Below are experts of layer 8 (counted from 0) of a mixture-of-experts language model. Rows are named router (the router's row for the expert), gate (a neuron's input weights, with its number), up (a neuron's input weights, with its number), down (a neuron's output weights, with its number) and show model dimensions 96-191. Each number is 128 + 32 x the weight over its row's rms, rounded and kept within 0 to 255.
Before each expert's rows: a language model's description of what the expert responds to; "mostly gets" lists some tokens that are sent to it at least half of the time. This comes from a sample of Wikipedia text that the model never trained on.

# expert 1
Description: Proper-name heads, suffixes. Heads and final pieces of institution or place names, such as Hospital, Valley, Creek, School, -ial in Parochial, University.
mostly gets: " Hospital", " Valley", " Creek", "etic", " Force", "craft"
router [157  62 129 130 137 128 140 117 186 134 120 169 131 122 142 127 193 157 122  87  91 156  97 150 184 188 155 130 116 134  95 123 125 165 152 118 103 198 122 132 102 110 148 158  75  92 136  99 177 124 109  95  81  98 126 103 159 142 161  97 131 176 118  94 138 106  91  95 109 159 143 124 137 112  79 181 156  80  96 143 110 116  77 124  91 183 141 119  91 147 114 142 146  68 142 122]
gate20 [ 93 124 136 143 139 195 110  66 164  94  91 121 149 124 112 142 151 150  83 138  55 118 164  90 183 135 237 114 104  62  82 155 137 104 129 114 101  60 166 126 150  78 188 150 126 181 128  66 107 183  90  75 158 134 177 122 110  96 114 155 176 154 141 173 116 219 158 113  66 135 104 121 123 128 103  82 166 108 126 124 191  94 109 156 101 166 110 169 142 132 141 121 174 131 138 128]
up20 [ 92 136  69 141 139 101  61 152 152 172 156 110  89 124 172 170 118  63 165 142 111 113 113 149 111  85 169  93 150 139 158 140 144 194 141 155 119 138 105 163  93 119 102 134 110  93  65 110 145 109 114 136 184 183 120 127 133  77  74 123 166 105 141 106 183  80 137 155 125  77 120 110 139 118 135 123  82 125 135 182 104 163 120 105 153 144 136  67 143 107 158 116 103 151 152 146]
down20 [127 163 103 169 101  68 150 130 101  99 132 102 149 123 127 161  43  72 133 125 193  91 100 186  50  43 173 130 114 126 142 153 160 160 106 113 132  94  75  72 122  88 103 131 119 123 125  98 178 152 148 110 135 186 127 144 102 136 150  99 116 144 125 105  98 169 133 156 148 156 135  70 162 181 123  80  88 110 139 138 142 126 132 116 158 160 126 130  93 105 141 162 131 143 156 170]
gate21 [128 136 161 106 151 128 147  80 138  74  86 229 152  80 171 102 113 145 114 131 114 102 165 141 129 122 101 142 110  78 151  62 133 103 121 159  95 164  89 130 180 133 139 165 155 119  85 116 167 107 155 123 133 123 108 122 147 111 133 198  95 144 110 143 146 107 177  95 119  77 112 111  88  77 123 172 104  83  70 137 170 120 117 147 135 111 151 117 100  98 121 171 134 100  95 111]
up21 [146 143 177 115 106  86 159  82 161 121 120 184 192 100 190 165 172 156 133 164 153 116 161 120 130 122  95 119 149 104 165 112 133 109 101 151 167 144  90 145 225 156 160 179 127 185  79 132 188  98 146 136 111 162 127 151 157 121 123 174 129 167 113 130 148 107 180  89 112  82  88 109 106 136 121 154  92  91  84 149 223 152  91 124 147 115 180 177  99 144  97 170 140  60  99 131]
down21 [155 149 163 104 126 199 145 163 158 128 109 160 107 109 136 129 152  99 172 164 132 177 112 127  69 128 162 126 148 107 121 116 182  77 124  94 172 174 177 110 106 191  93 184 144 129  85 148 160 125 119 148 164  99 133 123 152  94 180 145 118 117  82 129 154 132 137 162 156  99 133 107 135 111 149 150  82 104  97 160 148 151 163 168 126 118 101 135 182 134 157 106 126  88 153  58]
gate22 [118 134 173 152 125 110  62 153 112  84 190 131 124 165 102 156 104 130 136 121 139 151  80  62 122 134 127 105 167  99 112 102 108 217 131 124  94 119 127 157 123 146 155 193 163 144 168 142 127 112 110 104 136 142 128 201 130 167 172 107 168 159 187 151 119 154  89 166 153 138 118 146  73 116 124 133 170 112 141  93 144 139 123 169 146 142 125  95 190 149  75 163  99  99 156 150]
up22 [171 160 108 124 181 170 135 158 136 122 125 112 132 144 127 171 106 135 155 166 111 120 144 156  98 181 136  88 117  94 128  73  69 160  68  70 125 172  80 182  88 109 126 135 128 104  80 126 157 189 110 136  97 147  95 194 138 105  99 146 142 100 181 164 141 172 127  97 137 202  78 189 113 152 139 152 137 127 150 103 146 128 152 110 142 142  39  55 149 133 117 136 129  91  81 160]
down22 [122 138 140 150  96 142 100 192 123  95 177 143 117 130 112 155 106  80  81  77 126 128  86  70 117 142 124 165  83 116 127 131 162 168 140 151 217 125 101 151 112 206 123 130 178 133 155 176 120 167  86 114 168  98 110  77 128 154 104 115 165 140 120 154 101 155 158 109 111  77 129 139 117 126  74 162  41 171 153 123 179 198 150 140 125 129 170 122 116 146 140 164 148 111 145  91]
gate23 [194 116 164 111 151 178 154 120 191 147 103 171 174 135  86 120 135 107 135 122 110 104  86 128 140 128  60 144 145  99 104 191  92  97 197 201 147  76 153 148 118 128 154 150  81 173 109 194 196 179 114 135 172 176 157 128  95 176 119 107  78 186 148 136  88  99 151  40 142 105  98 105 167 126  89 132 163 115 129 134 152 167  86 109  94  58 125 143 157 121 102 116 135 128  90 153]
up23 [106  86 178 135 107 118 130 156 129 160 152 114 127  74 120 109 142 166 129 154 127  81 141 108  95 146 107 118 179 130  78 158 163 209 121 103 145  66 131 170 139  87 169 155 111 115  70 117 116 106 145 120 135 213 114 120 111 136 143 133 104  78 171 155 166 146  98  69 110 129  90 150 155 108  99 116 153 149 140 113 129  99  76 129 145 109 141 159 172 154  77 103 141 117 120 147]
down23 [120  72  47 100 134  90  98  89 104 131 169 165 162 147 156 123 185 118  92 130 191  60  85  98  99 199 128 138 159 125  81  69 127 143 106 149  86 161 117 137 213 150 115 114 129  64  86 108 126 107 206 161 145 165 100 141  81 178  82 122 115 166 189 146 136 128 127 212 158  85 169 164 161 162 134 102 118 141 157 176 163 118 130 105 119 138  46 132  77 150 161 181 130  84  76 106]
gate24 [132 140  91 214  86 134 109 132  88 143 144  13 160 148 165 155 140 155 115 104 172 170 136 114 150 151 143 167 143 144  82 121 152 157  80  81  93 138 135 139 125 132 139 137  74 105 160 121 111 136 114 137 131 154 128 190 144 147 157 170 151 121 138 138 148 110  96 137 142 125 146 132 185 182  91 106  95 117 147 137 122  86 132 110 167 168 149  78  73 145  82 110 106 102  88 133]
up24 [122 140 101 137  96  93 120 119 103 137  61  31 173 154 172 169 133 143 143 101 179 175 114 120 144 148 148 170 123 148  71 145 165 167  74 132 137 135 135 117 131 120  93 125  75  68 134 138  72 137 124 144 121 173 151 190 147 153 154 143 156 118 115 171 180 137 113 122 129 107 185 125 185 140 107 121 116 171  67 105 168 128 140 112 140 141 198  93 132 107 117 109  98 123 107  71]
down24 [ 95 144  55 151 145 145 117  91 162  83 152 141  69 165  92 130  94 139 127  56 117 161  89 170 169  60  60 119 107 174 188 108 154 162 103 189  95 183 176 145 136 123 112 161 100 136 171 146 107 133 127  77 159 156 122  79 115 168 152 120 156 104 126 133  87 114 130 105 110  93 151 105 159 141 127 170 102 157 103 122 204  93  46 128 133  96 152 111 103  95 135 119 119 118  98 145]
gate25 [ 81 167  96 127  74  82 108 160 152 115 112 138  99 118 132 160 181 139 143 153  92 115 125 106 132 205 143 129  58 145  79  76 181 149 108 174  88 163 178  49 148 121 121 112 110 127 136 118 103  68  53  64 168 106 156 125 189  94 158 180 161  89 126 126 195 127 110 156 160  94 148 118 127 117 174  67  96 133 148 162 158  98 162  77 144 159 119 136 145 130 153 158 151  96 169 132]
up25 [154 152 100 144 173 114 140 133 144 123 136 169  84  87 222  85 149 135 169 115 107  45 123  72 103 112 121 152 130 136 156 127 121 128  90  64 118 103 162 152 114 114 192  92 172  91  71 122 132  74 189 116 184 133  90 105 176  54 181 152 118 132  84 150 119 121 173 105 122 109 116 111 155 152 135 132 131 153  84 116  92  76 131 156 108 130  54  97 165 133 113 134 152 174  86 136]
down25 [ 77 138 114 114 145 156 155  70 161  93 106  36 108 113 147 143  49 107  84 148 167 143 146 101 113 110  62 130  85 194  66  98 125 164  92 127 125 144  83 134 141 122 151 135 184 146 143 157 101 153  90 135 142 133 111  59  94 170 102 137 192 183 104  79  73 109 104 121  97  93 117  92 101 125 147 101 140 100 120 103 159 117 143 180 115 116 133 163 154 107 174 135 138 116 151 124]
gate26 [144 132  94  83 116 108 128 132 123 148 150 153 121 118 125 114 142 118  99  66  80  88  96  94  95 186 170 135 142  80  98 186 181 180  85  39 129 140 130 100 121 113  90 173 101 193 107 134 162 175 108  89 123 121  78  93 143  68 107 132  87 132 118 113 140 145 105 144 157 133 140 189 143  99 120 183 127 118 142 102 144 164 105 101 145 121 150  98 122 102 150 189  87 171 134 164]
up26 [ 95 170 139 133 134  67 124 155 108 128 113 189 103  97 139 110 135  88 148 128 100 124 164  97 135 147 162 114 180 131  93 168 142 150  91  64 143 130 119 109 152  73 105  92 134 150 105  94 167 138 123 119 141 149 143 119  72 127 102 150 110  99 131 143 113 166 110  97  74 158 162 138 102  86 164 135 133 106 115  58 128  92 177 158 156 136 110  48 120 103  79 166  90 188 121 136]
down26 [108 119 115 155  65 112  99 133 147 137 127  74 187 197 121 187 159 151 177 123 105 169 120  64  85 154 146 144 165 171 151 109 120 129 101 146 101 150 140 155 106 146  48  79 111 140 105 116 159 140 140 198 141 128 209 101 174 145 131 149 126 137 127 123  82  91 129 151 113 105  87  93 110 116 169 125 117 175 126 103 101 142 154 150 120 135 156 124 112 157 142 104 110  93 100  94]
gate27 [171 132 130 151  93 112 148 132 114 224  89 115 117 146 123 130 141 128 105 132 106  79 102 133 164 115 168  92 156 142  89 155 155 147 123 123 129 167 154 144 118  70 107 126 105  91 160  72 137 136  74 141 139 134 162 149 134  95 144 110 162 200 173 143 167 134 122 131 107 127  94  94 113 104 132 147 181  87 127 102 116  49 102 193 142 167 125  77 135 125 109 155 126 174 141 158]
up27 [167 107 115 154 122 179 117 180 149 178 104 138 138 137 123 103 179 157  87 145 102 184 107 120 158 140 121 146 156 162 127 175 118 102 143 100  83 204 118 119 147  97 137  97 164 137 108 117 152 162 133 213 147 138 124 144 123 115 131 149  88 164 153 174 142  48  81 162 120 163 139 116 169  63 106 127 144  91 153 139  92 122  93 160 157 205 158 112 135 180 137 159 138 142 102  86]
down27 [ 65 170 115 106 166  80  97 108 138 155 112 118  47 132 124 118 145 105  86 119 148 100 138 143 187  89 146 109 183 161 135 170  90 131 129 117 106 126 156 147 157  96 105  87 164 152 145 134 172  79  84 121 156 120 155 118  91 132  61 155 156 115 145 153 170  66 140  90 152 118 168 138 149 162 131  66 101 114 116  88 141 135 148 190 137 139 138 123 118 195 132 106 135  73 137 184]
gate28 [124 161 144 139 109 113 140 137  77 125 138 127 128 117 152 177 126 111 116  95  96  97  97 123 125 133  91 112  81 135 134 134  96 105  78 140 160 159 123 103 139 144 104 116 103 134 108 150 107 163 190 136 119 245  98  67 141  93 131 164 101 149 200 176  85  87  90 104 144 160 107 108 101 111 127 174 176 101 192 114 184 116  60 145 119 134 106 163  99 152 107  85  80 129 120 170]
up28 [108 134 178 103 116 110 178 116 154 139 137 136 163 113 170 120 110 165  97  65 113  56  86 123 125  81  98 157 111 111  95 168  91  22  99 177 169 121  87 114 127 197 133 150 114 153  92 146 133 147 189 131 166 183 116  92  95 141 119 128 100  99 162 163  99  88  88  83  85 187 138  87  63 159 112 189 174 113 137 117 169 132 104 147 140 160 156 169 105 129 132 113  93 121 152 145]
down28 [102 153 125 137 170 105 130 146 116  87 138 166 130 133  50 129 150  76  98 119 111 123 121 153  79 164 102 150 138 144 135 104 120  75 124 115 133 134 123 129 101 131 120 180 154 185 140 152 106 159 122  80 111 121 126 143 205 140  92 125 146  88  82 159 128 146 141  84 167 119 107 126 159 195 150 102 145 150 149 112 117 140  88 100 123 125 105 146 130 134 137 138 132  93 123 110]
gate29 [145  53 153 142  62 171 144  69 181 163 119  96 184 129 114 151 123 139  82  86 137 145 139  68 171 125 133 129 134 155 105 106 147 146 150 158 114 118 158 191 141 148  90 102 135 157 151 149 111 121  79 142  94  97 202  92  85 119 107 133 151 221 119 129 163  81 151 100 122 120 103 121  95 161 143  98 134  99 139 117 129 157 184 147 103  79 123 155 113 139  99  86  99  67  73 106]
up29 [172 103 124 137 138 110 146  90 119 196 193 118 151 100 139 141 101  91 143  84 134 113 105 155 172 160 155 136 120 105 123  78 165  92 122 176  94 112 132 198 170 103 116 153 148 212 111 155 129 137  74 136 107  95 180 136 123  69 186 157 125 140 135 133 120 104 141  88 141 126  88 104  91 130 147 173 155 143 148 174 150 132 103 155 156  92 112 102  92 113 134 141 136  71 122 148]
down29 [132  92 117 153 172  87 125 157 120 140 117 150  48 112 148 110 150  75 174  24 143 130 146 125 109 128 117 137 105 108 131  94 137  91 167 100 133 128 150 160 141 122 153 127 188 131 122 185 153 175 168 135 120 151  97 128  88 136  63 135 129 107  94 157 104 166 164 120 112 127 159  82 133 168 128 157  73 169  73 124  74 163 129 147 158 117  68 130 175 140 140  86 131 181 106 162]
gate30 [149 110 186 116 156  92 101 132  80  89 126 154 119 199 167 120  70  72 138 138 129 190 108 191 118 113 107 165 172 132 148 150 145  61 121 126 170 134 122 104 101  86 149 123 121 102 108 130 152 153  80 153  85 187 124 141  70  81 170 134 138 171 156 159 205 131 129 113  67 171  94 138 137 137 158 131 119  95 121 151 110  90 140 125 115 103  95 123  69 128  86 142 171 117  60 100]
up30 [137 126 210 129 133 109 112 111  75 104 157 142 125 171 121 123  60  69 120 151 170 187 119 140 128 107 111 156 185 138 144 126 157  56 138 149 144 138 149 105 120  86 125 120 117  94 131 125 168 178  73 116 114 146  80 125 102 109 161 142 122 152 120 149 173  99 167 125  92 157  99 177 107 111 157 150 119 119 111 179 100 107 154 164 121 122 120  71 112 155  91 135 161 115  95 106]
down30 [126  68  44 195 149 146 139 119 141 152 109 102 125 115 131 136 140 140 172 162 162 112  86 162 151 163 117 178 109  89 127 139 126  97 175 122 140 100  97 100 210 159 152  87 150  90 157 127 166 129  95  74 159 131 117 108 137 159 119  77 141  82  85  73 143 213 100  63 151 150 129 209 151 112 131 134 151 148 138 175 137 139 149 164  73 131 144  89  87 168 108 146 162 186 123  72]
gate31 [175 101 102 161  89 121 160 144 102 151 114 144 133 116 173  97 132 135 143 129 123  91  96  67 178 145 178 181 184 136 162 134  59 108  30 131 129 132 101 128 129  97 152 107  73 155 128 117 128 133  94 168 107  92  93  99 118 142  92 118  96 100 100 127 150 100 142 133 113 181 110  68 101 142 105 103 154  67 104  89 104 140 149 159 154 136 141 152 171  52 109 159 130 217 148 120]
up31 [160  86 140 108 115 105 126 125  97 127  91 133 108 123 153 142 143  97 160 122 115 112 109  58 189 126 123 147 222 127 135 174 113 108   6 116 147 129  97 135  67 102  85 111 100 122 183 117 183 122 148 155 125  75 108 116 109 111  88 128 168 139  76 137 133  93 147 138 101 176 133 123 136 125 140 129 173  98  86  96 188 149 167 183 162 174 179 140 146 102 157 158 110 173 157 118]
down31 [128 183 181 148 108 123 162 115 108 127 169 117 137 103  80 110 109 154  71 104 135 190 109 161 100 129  47  83  86 150  76  99 181 150 151 167 122 126 115 139 105 106  89 162 162 144  87 130 114  86 130 119  88 163 149 115 192  82 121 128 145 158 141  49 117 137 126 195 126 141 180 103 164 154  76 148  96 178 138 169 130 136 123 145 170 147 145 110 100 166 111 164 154 132  91 127]
gate32 [144 139 163 117  95  91 102 111 165 127 157 174 142 136 120 185 249 150 132  97  96 129 125 209 187 158 106 116 127 134 112 104 134  79 120 106 109 157 174  98 192 139  90  70  96 123 150 180 116  95 124 159 117 139 143 136 101 115 128  81 105 183  93 141  90 116 162 159 141 148 146 153 124 132 102 104 136 110 197 168 100  80  94 174 147 112  59 145  99 177 119 122 179 124  88 183]
up32 [172 110  96 149  93 130 114 153 149 120 193 196 178  39 127  66 124 191 164  80  98 146 119 186 133 155  94 133  76 146  92  75 109 148  66 135 133 177 109 105 155 153 103 141 146 158 139 131  88 130 170 148 143 146 145 162 136  91 189 165 107  67  90 150 165  95 133 116 154  68 157 143 170 124 100 161 121 102 141 131  85  97  60 177  90 110 109 123 160 161 123 124 114 160 126 131]
down32 [113 125 119 110 134 137 122 123 172  88 167  98 123  78 150 137 166 103 158 121 146 131 156 193 186 125 126 121  80 141  94  83 136 171 148 152 144 134  89 142 150 112 146 129 120 184 169 129 119 173 106 163 150 168 101 175 111 100 116  96 147 184 120  92  47 175 161 112 141 171 161 177  99 105  96 109  78  86  81 158  93 104 118  51 131 139 147 149  81 122 102 111 116 112  86 131]
gate33 [159 154 107 121  63 102 164 131 129 137  93 136 177 184 124  83 187  74 104 143 160 140 142  82 117 133 175 159 166 166 149  79 158 198  93 155 153 138 164 113 101 126 145 116 128  83 105 129 126 111  68 214 151 123 148 138 210 134 111 142 123 159 100  75 131 180  97 106 142  95 126 119 167  94  94 139  82 144 171 146 146 147 171 113 119 163 170 149 168 120 177 157 123 170 163 164]
up33 [153 144 126 121  68 139 193 122 158 109  86 116 124 133 101  74 187 130 140 123 162 124 147 153 147 177 106 117 128 133 186  89 114 149 107 119 120 143 146 111 103 155 126 134 141 142 125 178 140 125  91 197 142 152  82 138 197 155  83  87 123 175 117 100 182 153  63 142 107 127  83 127 169  92  93  98  91 140 170 144 151  69 149 121 119 191 160 170 173 125 140  97 140 171 134 174]
down33 [183 126 102  97 194 111  79 148  99 104 123 107  96 192 145 106 162 230 133 101 121 107 106 136 115 123 132 133  59 114 177 104 181 105 104 104 130 129 181 164 171  64 136 131 151 162 100 181 115 128 115  85 121  98 108 139 156  86 112  99 140  75  99 127 128 135 140 152 174 181 119 109 131 140 166 142 142 156 189 166  97  90 206 126 165 109 143  70 148 127 139 137 186  99 122  95]
gate34 [122 154 155 159 125 135 131 117  98 130 127 138  32  50 136 164  28 110 145  82 206 147 136  88  84  54 128 152 126 128  90 111 168 124 156  97  90 105  98  96 116 110 132 158 128 136  90  76 182 124 100 159  89 149  69 130  95 130  53 100 134 188 130  95 173 114 147 101 103 141 219 147 141 118 123 146 131 113 134 163 187 170 123 162 117 143 113 104 129  99  87 152 113 113 138 126]
up34 [145 112 126 146 157 120 134 172 115 106 161 120 112 174 101 141 129 117 133 116 140 114 143 167 135 186 172  73 149 140 134  94 134 139 124 177  50  65 119 138 120 102 113 102 128 123 134 157 124 101 199  97 115 144 137 137 141 120 168 154  73 140 180  88 114 143 162 153 111 167 150 140 112 106 157 113 118 162 173 144 154 141  99  96 136 140 127 146  98 118 193 111 124 178 135 168]
down34 [104 132 112 127 175 143 195 108  95  70 139 153 107 127 108 107 196 188 124 136  94 139 117 117 142 136 114 141 126 134 113 148 148  71 203 143 115 151 168  93 147  93 110 121 177 153 181 152 120 117 115 139 126  87 142  60 151 165 153 134 158 123 134 141 150 186 117 148 155 152 113 128 118 114 182 147 101 144 122 183 151 159 130  93 136  44 144 121 167 130  90 129 116  34 122  99]
gate35 [140  50 142 117 102 133 135 116 139 113 118 182 111 171 105 146 186  88 133 133 132 124  90  86 154 195 188 154 103 164  96 142 130  83 120 117 148  95  96 172 133 179 132 102  82 162 154 139 139 171 158 133  82  46 135 169 135  86 162 107 149  99 108  69 146 138 101  84  73 165  90 110 140 106 100  81 162  73 169  90 174 174 153 150 103 180 127 103 160  87  89 153 123  90 117  90]
up35 [144  49 138 156 149 145  88 109 133 141 112 146 150 163  99 141 102 125 126 137 143 136 143  95 117 139 114 148 155 134 108 110 118 134 127 101  95 117  69 101 127 119 101 117  63 208 129  82  84 185 137 105 149  69 128 139 155 111 142  79 169 104 140 130  90  82 171 120  99 172 119 145 138 128 116 133 141  87 119  77 155 142 139 141 107 159 105 123 130 111 103 139  60  66 185 124]
down35 [116 117  83  94 157 127  73 123 125 109 152 128 151  99 143  93 102 124  94 118 149  96 104 152 157 167 144 107  78 151 100 106 155 140 166 130 108 125  95 155 118  58 116 160 120 122  58 166 105 126 105 161 111 134  89 125 117 155 153 172 112  73 136  92 131 159 141 101 181 183 106 169 137 136 150 157 166 158 101 127 161 190 142 106  78 115 157 156  95 119 123 176 129 143  87 185]
gate36 [132 145 117 122 153 113 104 130 175 154 138  83 156 104 134 133 155 138 155  88 195 129  80 111 179 142 143  91 175  60 131  94 134  87 150 197 109 157 168  94 107 159 158 104 116  92 125 117 158 128 112 138 124 123 126  87 120  99 177 108 147 186 149 166 190 166 131 136 120 178 100 146  79 139 127  87 125 186 110 177 119 110 147 116 125  96 160 148 158 129 120  86 246 142 185  94]
up36 [128  96 100  91 111 149 162  89 163 122 151  72 171  96 149 152 189 161 130  81 136  98  97  62 128 159 100 134 118  97  91  93 154 100 180 154 119 124 138  95 132 159 147 107  94 122 123 114 183 145  83 134 147 112 185  74 153 117 167 151 112 124  86 153 122 193 164 105 134 200 165 159  65 106 136 148 147 146  95 174 146  70 142 171  95  68 150 125 141 151 127  80 209 124 162 145]
down36 [106 141  68 122  90 149 158 141 170 103 125 147 172 126 112  50 136 140 107 148  92  68 188 121 129 190 133 137 127 140 101  95 114 131  69 157 156 173 107 151  36 105 160  65 124 124 162 167 109  77 150 162 112 145 119 135  52 130  96 118 203 109 118 168  83 131 175 131 151 144 145 170  98  83 148 113  94 127 108 135  79 122  96 117 163 107 141  42 108 125 163  61 141 129 130  97]
gate37 [149 139 155  79 138  70  62 188 144 181 119 133  84 167  82 144 180 161  88 162 149 186  97 134 139  84 119 131 171  93 127 104 105  90 157 101 133 113 123 118 141  93 134 167  93 130  92 111  96 165 109 112 171 158 166 115 107  99 204 135 158 173 151 135 133 109 105 141 132 129  98  70 139 168 106 144 130 148 150 132  90 176 149 137 125 158 147 124 115 117 133 127 149 103 165 140]
up37 [117 158 138  74 144  54 126 198 146 173  99 100 127 134 107 111 143 116 136 172 165 147 139 141 133  65 136 167 153 124  98 131 132 127 168 106  96 108  86 151 121  73 157 171  69 132 126 114  71 127  81 134 105 163 150 112 116 111 188 149 162 192 125 145 152 105 132 175 157 102  58  92 116 142 137 143 128 147  98 133 108 153 150 144 129 164 125 137  85 106 135  82 150 111 173 103]
down37 [168 171 125  70 152 129 131 161 106 147 116 118 222 125 146 107  87 158 157 111 190 130 127  98  82  99  98  85 136 133 134 161  81 156 117 139  48 135 138  84 121 110 115  97 158 153 126  88 108 142 119 153 169 169  63 130 158 100  86 161 109 148 126 177 119  85 117 160  81  83 147 178 109 153 163 108 125 105 232 161 111 199 138 142 158 158 123  96 120 156 136 141 141 135  65 124]
gate38 [120 104 130 154 117 110 216  92 174 122 143 142  93  94 125 102 155 114 144 125  94 100 119 157  68 124 137 113 184  86 172 120 118 113  54 141 120 113 146  58 178 162 186  68 107 115 122 135  95 161 136  96 131  78 119 124 118 158 125 178 143 134 173 107 178 105 168 154 163 159 104 194  88 126 111 130 120  84 126  86 106 164 108 159 134 121 138 143  95 104 144 160 130 192 110  76]
up38 [192  74 166 157 165 165 162 181 109 112 160 109 147  83 111  62 132  98 186 146 125 127 129 140 148 140 130  73 171 121 116  99 164  95  78 146  90 146 103 138 125 113 113 158 100 100  84 115  94 127 100 177 130 134 140 192 163  88 117 211 105 157 130 164 154 137 167 113  86 146 135 100  89  89  84  85 132 109  95 106 124  75 111  96 163 181 111 148 136 126  66 122 103 143 176  97]
down38 [150  97 129 126  96 171 127 145  90 111 145  79 116 191  75 158  96 135 119 152  96 123  98 104 156 129  70  76 107  78 136 138 132 152  90 149 100 192  85 102 176 170 119 153 105 128 150  99 150 144 159 160 182 127 114 111 149 113 178 146 149  90 137 173 144 121 109 159 137  85 142 103 141 150 126 146  92 122 152 102 153 138 113 169 101 151  98 117 130 144 110 108 136 156  90 162]
gate39 [104 162 176 115 147 101 155  81 112 143 117 161 200 188  81 122  99 136 194 134 103  83 111 128 149 166 121 141 107 147 143 128 168 119 166 120 104 161 133 112 126  77 105 107  89 128  97  69 145 137 160 121  11 189  99 120 134 161 103  98 130 152 127 139  96 135 180 141 123 189  80 138  61 106 138 125 127 112 144 143 138 197 147 147 126 147 130 184 137 150 135 139  96  57  51 182]
up39 [161 136  92 127 133 129 125 105 121 133 124 133 101 143 100 152 153 164 196 104  70 147 145 163 133 101 127  90 116 146 101 196 117  87  83 123 113 118  99 159 176 163 121  87 172 162 113 116 131 130 136  84 106 179 152 134 115 159  92 127 135 164 181 100 161 127 156 190 147  89 112 139 121 104 103 139 169 156 156 126 132 147 110 147 139 249 152 131  85 125  94 114 122 172 109 125]
down39 [138 180 169 103 197 132 110 138 137 135 116 179 149 101  77 124 105 161 143 186  76 103 100 136  77 102 157 123 112  68  99 134 125 205  86  91 135 168  77 101  91 123 132 150 142  72 119 139 155 109 105  92 190 124  96  96 140 142 136 109 159 153 141  91 152 143 170 121 159 206 169 151 170 185 122 164 120 143 126 185 147 134 100 122  68 126 135 144 121  79 174 131 117 109  82 162]
gate40 [117 145 139 148  96 156 165 116 141 164 112 164 149 142  46 137 148  86  87 151 144 110 116 182  77  96 160  89 116  88 110 121  82  87 140  61 123 136  66 113 131  99 119 116 185 189  70 119  79 127 127 110 168  91 109 110  69 108 114 111 104 131 154  96  72  71 179 154 169 147 117  88 122 138 102  95 117 135 132 126 135 185 140 156  78  86 100 131  64 148 101 119 189 159 145  65]
up40 [138 156 144 156 105 140 114 152 101 168 126 171 195 117  64  97 175 104 132 113 124  90  92 169 118  89 160 129 171 175 178 149 123 185 118 101  83 150 113 113 134 149 134 146 116 122 155  83  75 142 146  87 154 122 100 106 109 154 115 125  96 138 120 147 103 101 156 139 142 110 105  70 121 129  81 189 199 143 137 114 124 179 139 192  36 114  78 114 120 158 100  91 142 132 150  79]
down40 [153  86 125 159 139 169 169  75 116 116 155 119 139 108 152 112  77 123  94 169  31  78  94  74 114 143 147 166 146 102  65 132 133  91 116 130 119 113 123 127 128 109 121 102  92 155  85 122 156 118 120 122 150 161 144 194 127 152 109 142 150 107 210  96 170 174 166 106 197 196 142  79 104 144 131 120 111 155 114 131 123  65 108 129 140  27 183 148 152 172  98  97 141 172 119 129]
gate41 [154 138 162 146 142 114 109 164  95 176  69 110 108 168 116 129 122 202 122 143 117 172 174  90  67 118  99 126 111 155  99 188 156 145 166 128 185  66 107 122 121 165 137  71 114 132 127 141 165 131 173  91 161 124 110 156 134 123  60  92 117 184 157 121 132 127 127 144 118 131 125 114 140  76 107  64 148  95  65 143 108 149 109 157  82 164 141 143 134 155 120 107  97  95 121  83]
up41 [160 117 148 157  51 116 126 150 109 116  80 122 131 133 106 149 175 157 117  90  65  99  67 140  42 142 152 121  73  93 116  92 163 105 135 114 128 206  82 102 114 115 167 121 148 157  87 104 118 133 117 116 122  98 139 121 139 117 102 147 113  93 130 122 109  98  90 169 142 110  52 134 166 128 135 118 109 122 180 120 119  98 100 102 172 128 163 139 166 126  95 105 151 149 123 185]
down41 [176 128 104 105 134 132 105  85 150 140 112 148  88 134 147 114  63 181 143 101 128 117 167 124 101 127  86 107 143 156 166 183 120  93 131 147 160  73 117  84  89 116 121 135 161 170 152 188 120 130 172 152 148 160 132 142  72 170 158  85 136 155 133 141 164  92 126  92  82 134  98  99 202 178 155 116 155 144 128 135 109 148 107 120 138 152 116 145 113 160 111 137 175 106  91  62]
gate42 [126 171 191 114 128  75 110 108 118  72  88 144 167 173  60  62  95 118 159 114 150 116  47 111 128 119  67 156 118  77 138 161 119 134 158 162 142 147  93  91  81 105 138 123 108 136 107 122 151 189 214 150 129 153  88 198 132 114 118 115 154 193 159 165 143 109 162  89 151 123  43 137 152 125 141 134 125  80 122 141 125  96 106 127 123  66 127 196 135  85 114 114 158 125 102 108]
up42 [116 105 116  97 115 152 155 142 118 155 184 108  93 192  75  91 161 159  71  86 179 111 125  75 192 147 122  38 136 143 103 149 184 174  85  80 115 110 131 124 138 136 127 113 116 145 159 123 127  92  98 165  72 194 122 141 100 130 186 123 136 199 138 129 113 108  81 104 132 108  96 163  89  93 107 129 136 153 133 121 196 121 108 107  94  76 147  82 161 138 129 173 150 156 156 113]
down42 [103 157 125 116 157  99 139 164 117  74 149 110 157 102 188 159 164 145 114 100  93 160 137 125 101 170 128 112 137 136 130 106 128 131 178 180 122  59 146 110 144 114 158 157 119 118 104 110 115 190 176 123 155 135 103 120 156  95 117 167 111 126 165  97 119 135 123 133 145  99  95 183 139 178 166 183 149 104 123 109  76 135 131  63 130 145 104  91  95 166 156  91 127 144 171 106]
gate43 [ 91  72 161 189  97 129 203 121 138 166 129 137 151 229 154 102 165  93 151 149 160 132 165 188 130 109 169 150 105 133 119  99 125  96 143 123 113 162 108 136 197 106 149 136 197  96  73  82 177 170 187  52 150 180 141  86 165  75 139 141 131 111  97 130 102  87 149 134 106 128 155 160 117 115 129 199 137 159  97 157  89 166 125 122 120 137 176 138 163 158 192 129 155 162  93 106]
up43 [ 97  84 157 178  80 148 163 138 124 174 125 125 144 164  98 115 144 148 169 134  95 174 134 120 132  52 138  99 138 151 138 129 110 127 158 139  88 128  89 176 160  93 119 148 129 111  62 104 169 165 153  96 126 183 193 102  85 106 139 121 118 107  57 134 128  82 127 139 119 150 141 130 131 108 138 143 163 138  36 108 113 205 139 174 145 179 140 144 145 179 193 163 134 149 143  84]
down43 [136 159 126 119 183 104 166 136 129 192 186  62  92 100 124  96 110  98 107 113 127 110 145 166 114 109 153 100 196  95 112 126 139 111 153 122 117 123  93 126 171 130  97 126 109 139 181 117 103 118 133 131 141  97 112 146  98 117 160 139 125 150 137 178 125 107 103 102 152 109  99 125 100  99  92  88  85  81 138 109 100 140 160 111  95  76 149 150 146 139 140 139 132  82 114 118]